From a checkpoint of a small mixture-of-experts model trained on Wikipedia: width 256.
Below are experts of layer 12 (counted from 0) of a mixture-of-experts language model. Rows are named router (the router's row for the expert), down (a neuron's output weights, with its number) and show model dimensions 0-255. Each number is 500 + 40 x the weight over its row's rms, rounded and kept within 0 to 999. Numbers have three digits each.
Before each expert's rows: "comes before" lists some tokens at least twice as common just after its tokens as in all text. This comes from a sample of Wikipedia text that the model never trained on. Tokens count by the router's weight.

# expert 41
comes before: "1", "2", "\n", "3", "6", "4"
router:498544474479581542467495578477498486488518526492533467528445447526452564478469570520492528551533528447447524529536462530490507500520558544475498449537421616469566477543476503531497486429441484515521514486527511536528470539471429464498457514452531487506509489526558498543540521523463526503494542433551555450441541543479566509509553512436467408585575518458518550453502514534509578526508494529494490440541521455519489541543454460543470461438503509475459456479530517489551488582521483471458473562553523494494466559527515446551424468492484494522460482553476488521507550498435570485501498510503496560440532485539554551493538558449558549488454500519502521498480526535530464438539574567546466519480528537427536475531410558529540539496528543415484450531515538402523524557537481
down0:496537483542580518505486580554460498534477483560500578441474556494526505507479493498580497450592447464515481492523434526500508498419543593491524452482439428479507516502519597427477553476439528518523452484505518513505424457514480458520492446483503461480470494607541525496517490451563518519420535524514467501476491491526502501553497548471514477473483539495522531461492474518533533491529440555484566420459503527549474540550507494536535471527490511487488476547427540481507477567561527470494508492556592502489576424510558485474491537477486453491510483549438445577535470510530544405505555485569511534469489497537503557470498519451466560553430423556515550496494536546452510479550522548498420474483476416462558530494494485467568490455508487458545573560479488489525465528559500

# expert 50
comes before: "| ", "\n", " |  |", "|", "27", "28"
router:457495461494562484521508575484534515497450516503489485471508476516567472495539489492525490513547500505521451540503556491472493555551497546441432438584467563481473426498403470443562488525528538472513481507539519496535436493461468509496551544509549484517471520498528452554444554485527524563514479489541456537543525496494427478565540511516465460439493468472465573535484517513585467523541469466510503477447472554450524553526428520485554626476529520550512489486521459510515502525544542460438483570482427453473507470459560491533442523521455532531509516494474560508549538521468513541538453543476463532478581510438511551519547474494543466478473542517537479460413496552547391503474508524516454490468546471565430481512435579464512500515535516451488533523542496433431481565386431
down0:503459475493469481429487495484534488453523494503529521476444526479453488551487465489487544503476436488506441480474516425446478474475417456516519523488581436500572486487498457502464466532416498495547455536514530459492493490568481551611496465439500504459541571548514492480521485453548482445508486508529501567535452412532499452509532481479429525452507575549502555536473484502471555544430493545516444490493559443508498525504522453490447426489540462476514497510588490545533527500518493508515514478510475493554507520469422480488487524505489440490541504575477496410578520500571521461494532493493536435486553417493459363507528463449507481498524459490475559583495428494458538542444485517526541504514415497524537451405506410517474519466451496395546478485525458538512511456555504

# expert 26
comes before: " |", "1", " | ", ", ", ")", ";"
router:531512496515519521532543594552473500523456456504446465475450524586418504473477557548484533491446440511454540449465556516462571446502466492427473420518501604547457473555496564461408513544490539445527548570496459510448516485517463529460516530475533460490519503533506556565524467524459514444545443532536449489544475402530549408541442516518452551507440468507488503520486554456496474526504506481536538460493491539554470541510504423447558504495516494500519501429526518507412429530547589521499490516560442511508506551519571429523435507486553503495518526492512487511491455465428565532578494527449445558568424496504494537485537504510550552521540496483511517481478474568530462497538526472495479465488480478490511492569503528493535536507566479509503458538478473452443558475498428
down0:506457533458506445478534423512489511506507468355497497510515567523470544528443552516496494576524708494536480454551518430499446530487518508529420490489494551542574470545487497502552523427499502483550493539487537522465495542450448539446503508468517497527549406477439527554469519496427426542490467500542514488501522506506472446524507430494463545504458512500557446523488432483481522503509429474520522536445485563440526504535525494439500559486563500572520451509536465480468513484479491473503504466479500499518484525470525492504498481493496445446521506485430492502465514520442474478502470588421480514498500481479486519505507506536476493500503492486571457483575471502532547445504541480490473515495507463443503518542485557418468480510539487537543455363505407484565538565525533

# expert 23
comes before: ".", " and", ",", " in ", ", and", "'s"
router:508394523525470571529498492577540417431461487593530559413526534438414539541514513547521524530522539490483557535566522490499501511491483566457544524523506415463500476435479443435518495591565502452490494541478501413464521461511469472513520487497460495568560544486508486536441570492468509484463480506476534531469525568555556494586523545461476425543522456456466509520589465477569484530546483541428417456525512497502459450506476506480478508443533538496496469528443519497544562471491481515446546472521525570504466493483410475507471477519461475502473544447566493519546522494466487433548527502514559547427418554501503451447487547526525511464480452536467476524546520507464461518515525468478565484488479536498465468484497564507516537529513438527406541478496511513457469462467485
down0:510498549447490506441544501505484465438466491585477519438531423551487460480565472532494529434570503575482557535501542461470501521543514509517497527483540573408475406482531528499499508487477483579408466502486433490501456475439524469493470532498470479535482502456506550500492506485503533479551492512518494564479497525497530576510493507515541542479509462531459531563503430498552504495507400516565496501514526533510500499522553493510489524509486566518493504508436471458479526501543412583481468510508509465513408432495530439478475466506547473510465516520478498526574479503448442532433492530468458540485413516524545505511478495428538482435520494506511529512511485441489504547499500403480449500406360517601479483546593514553545478515521539413514489472409539501448506443447483

# expert 30
comes before: "| ", "0", "|", " | ", "|  |", "5"
router:478544564499513497493450489510469559493499560446476473555529471520494593509506458508476429519493561453523535534530450519483512487534463405482470522525450613491499517572537431559487463458510501457516518509539540570439475501512444539550498488433576475467436454537558482511488463507488572489495531578453456554470475485452500498539503425585512453507484503467466457466440532531492447517528464434497572542514503494550537546503513466494460539499578490490539478504488475450393476474535535455466495538551463489465531481573475506543541476538513519478483491527466511416526456539495418551458459481534439529547501481452488490433516459415498506573527475550528497465462544485534563509444508532558440503441495458514452585589493518519529500556527514470475510564525536445465446512453477
down0:533475449540404441517489499489487515547537461465460491499528477491536490513519500501459472471526489458506435542453489521441508516475462535492585497525469474495491478465490482564456444546515474524564521414479468497467570506419509510481511483460488474544520497602537461462410492524501444519579570518533525455440483460501521457497470405548598413477514510461489476514526576496525455528527521476502534515453522539415477501478467474515491485530446487592467588557552467468458502523507456417407479541525513501471555534482463539511553503487426454517549535461494503516488496509556527461450503562451503523540521511505489533505503492425525554533512426456529558468498505516523491567539546522528446483559613492521448409463521533464541499462472549523466523444447566453543471445514488

# expert 36
comes before: "2", " | ", "1", "0", "\n", "6"
router:403473472539497482435483480484513500580542508474471425533503527518514456503526520486522455511500478458493483543500509557469495509481501555519533432476577670460519477519490492576504459458431508433500500512534490566513546529500438531481444496521519567524484410542490535485548453560463487508531518411519457493517530475514530499571442438482477452516484456495513443488471510536460580455488478494533566495489550420458518457535459469552527524455497497552456532444567507538468511496483475570522543498524463527497478523498520455526554452422521502514528531539497438490515567566462529449430575477500476538493468566600554478462549523499459556520511517450551435511485480457541432535460481488524404453474501503542468474475498567537465529492458535511480462544444483417506515510528492
down0:498545470573474452464415459470466506514419463443510535544539433480554532477527515537499465476494727475514525505453460535474541550515482561480502532473501466465488526493455549454487571447467482567464544499485542539439489545488475490464477498462472452493506421481503489550489452528500493533510509508499469497503506517568529502505462491500507435501507517426520460546511542492547543475505502452498479580433510481511513505551457502540441498523512456515481505509580506505504579509460452511424526467497520462425554456541531498534506501495465474486551492516508544530509501513498586483468541487450524507444601516504508529518513541527487466505540464547477439519575412476465454499462462503528532521508493499534502446457530441553530447506491506549509495310503501517493446483509512

# expert 53
comes before: "\n", "==", "===", "- ", "-", " =="
router:510466490466537506493491477473543522533480507534466473517463543474592515463461466558415628515465426469466611457455575500591518500548450432452528477480507557497536486514543508493489526486511520462429516506449511484547467444479451441476442453428459473533463461506586474536539451474575490553465545566520481467589549463526441481490529524454484567547517451471510561513557515474572504435490484480494508505442518558475556488478459553444508523505534485599507582470538434488472462518468513410495531438443469520513519522530491487550531523489501516504515546494573427533489480506453477525509471511483442465489475497402545559578521494523519502538476513507526509477513518539519476530532483531461467587546520492470545529550470555522520539573538497506541506501484462433519496515467499
down0:461527479549414444549477497456483516489513504459514527465490476544457509461493489426570520540516503441456500504557462562506488587476467559471459474530447521512560408525506489480469506449523510454510503542523423491460482512480449580482523483559596501488511530521457462560492513567512499538464492442540529516468494533519555483460476529456507481511479460561485482469529584540490455483437499506508442468527568494508547477404571453493488533546550512441498459523483509504506487521457490500477518408481574456490454526484458507468506451576501539512471517484531456516542580462513503538491491546601515556577493519469416442460458501507534483492515524474474558559459501565444551503516583487535520465510471516442476531422469534479440502523496474498511579475549547544638573502527530

# expert 46
comes before: ".", "–", " | ", " |", ":", "′"
router:450481545525502536500499561491518604579487476457455520472517565583469439505527455441484403517543488472537584510494540505574507469571444495447489469535492472533451447503465449514541461508521530482516508517556500517448511526593520596468484511463567481544520474472525467453528441492551483535532508463539463526489495518532573483452541494533484546477545480494502464491497556489383444565536517475537619471506526537504537548541557559512509554457472552493545505584430499486520435455569544559482556540502497451574528414417445517510504500425472480433493510539449561502417502554482529512488500469541514543482526531488511498483483560451501544470522515447508501517490481554503490508445438516501500423506522491545442476456506494512478468513462460457510501513509512519474492486448432
down0:509526533490513482504481456522450458502544457436513515501550488493505535471476524609498516509485582514469458541465492602440452515548606431499559541396506477483527492414459488498452455384418456538515504533505497481512512486551493507476551528508526484514536475446482596503520569556493470452559417494480551521446428450465455512457523447475475457563480549561475516576458552501439514458429530463490546515436486537469514482524466512512479455597486459463509502533487535535522524481490563515570485482524538485506521460542495502468515433478522467492516408543447495516446503528500488539481529515492555495491497503485502497483490474555477562463507455484530442534483480503546500462555448468475516486439507565565528475566539503526559468482459549491609432475448526485520517458553480

# expert 31
comes before: " | ", " |", "\n", "–", "; ", "% | "
router:493558532534577497488495494478517571453531509598466419527456464537502526469552512452491554442450477507465518497518512474560551535492468553486506463524477460522478505462558509495487512502501579510522521506450483455396533484539561448512503442493583491482537536605456492457532487546524459515472487595434462477512477427480469445542523551511539556411534523495459545540500519484502481452524500510503545462516459487473514538466450499502557506482497504582549492483474408462459459477486535431446520500521415448574599454487444541518474482528505519533430490522558492450624512506495505538443490441537429501553520532450520473488485534461541534524467508472493506466465485492494506504451514514528415612504469501492484535517560427524489481573540502484534513585518488514528547461491471
down0:519467474489594491481521511444538520485467494520442435544502530571444500504518505644551499488489522510548504540534519563486509522440401598508514523497484443527536502496521463522483513562514575485507503533457473510447473530455490484488584526501506548522491552462512427480374465451455528524432469485458526529416459566510508528479473469498480539457483583560482505504481533482483454493548520480498523469572480583487539604525471530511459458464475466459486527502499465492514443505475457518475487520508538521467452433450500464480483504451516507469496485492496513533531506523454501381542514573524543559410539530464522481499447495493527455558476501442527513549461424493445499474487497521447489387520483473475443569455551514508503505485472487504421559572510573500549489469488488

# expert 40
comes before: "\n", ": ", ";", ":", " ", "; "
router:553496480455475478508555528569510579553469521526527486492560502554469524488447490491516509570515594539517480483456447409550510550483475531513468429542500546501566440537491504508546440499495461575471451454515520440504460529488548495503480560488546545532482534556481508476506475540472487462464516475482490593475528519542453523576510422487549510473455465552429531548447426529456509469455474497453469430536471510520566514544486471504507527513534548474452520410487522508501499531538522668445520465511466541499490527500583436488476539421518588479488477498530547547504479532518451408476479582565494565484492538501490514473518472518466491466508572464527519550516520524498442514547447493504460463478512506568507505499459556429531504489540494525453504473456536462423448453542510
down0:466603471510533502471537556552509493481514519448482516496553443460566452499491524538471504414494497488520472466536505533454526535477479494522424595530479540562456491468522473558490473558495432528586507493482463464420558567470553484483473523453487419456514510545472484466482504530496533539525498525445467413517553440501451561540493532506559511474485481531459605446446440532487515535536522524506539546504504472493441509503422620515535505472524513519520472455503441501521520441491577464606512600523429487585539488426493521500497522508509559528501489492534480509514453454543567520486495505459512527483518453508547522535503522483531518547489533489516427514474512514519500520482536501482451526573496511492557511480554502434367509477566530469561424494463478529565511542510475

# expert 54
comes before: ".", ",", "2", "1", "0", "3"
router:578553515473460530472544478496510433584498563513462450507542559450411499547472440473543422564504580555471514564484470516454532489462591476450523440512496509510503550551517430560476515451521430527506493520479493454537474457506546431484540501528549468462523506534580514489525467485448498545554498500427575525429474549509555574558511457521511554511464460505507502502481479477429549464519495471503530467582492485516530484557475496552467451604474525505490486498484470551481521565518561486428506497567504528505569512491501452529526499517527487509514486544480505498474495572575458497542489519539489552476480501525426494475462572427560529557511506451460507432517560482519470500480467561507402482496542511530517574465509523503557600488524488503525530526555478430484532550538546
down0:512484487514501615443531525483476472537429436585512496524516533507521473539508529515542484498474513486495465516523466447453502521550511539512442449482502504541504423469465449476528509430493477492461506543497490544486455471507502537492539475475448470578557432437490483455458456538451507499494568529538489547535458515548505469512424395495538492452526512471450514530483490556435440478471488512452513585504465452421535510464489537503477530488458483443500514535473492492499479497517537564435539483572502505429435432459520456475484521527503500513516518496514525519506475541539457430513481461520495444423428445498483504518502549482464487513510468488463533443492460611480511509430629439486608553506562491550558526471540454440420547452499542563479393508502526477541544475510551

# expert 7
comes before: "\n\n", "\n", "–", ",", " The", "."
router:441517437504490415490433449523484387610542532490473506568521490522529478538428473496530556550497460491509474540531531428548514458557535482461475520457501418565547455486510461497515462523461522523520541512477507432464532438535474442478518518463574448598517480484542469554503512514480485504513520517519499493479539499563472457447552489477501513539538515530505449524492489467492410485505511509513520445552530551551490604562457442571468502478431508491555412473454506483541560499492534479541510451569449420503550481485491462471491528555548460511515520495564489456451470490487573494474550513515507502407515551463466524435473531440458501431504474489497528445547522527513473504466527542559402462473523489509578566553501460470486525549547453441554487518464505499473533458526483
down0:511546545535524476502547439449431431509535476500519550467491479503511503483563450535519527502537439443574451492542460531517481540474521529462495557433426498464445551432450559502498501511464566493495463490586491530549465536524394490500466510559483454513484425506526440432484557547534484535515510456432496490578466454483431552432487502433541444507532504499498599490504449479456476527536534550495549470498532400539497470575462550492479459542442505460434504485443446483493517406487524537481540501452417502510500513509421470456526492580501500498470484487471495488527482426491577489442473592518506476530570474467474448499536525489444475474469479511492496524436504563459527521500510481504461470444486483465505515504565432427468518475488483470471488545513426525436560541516509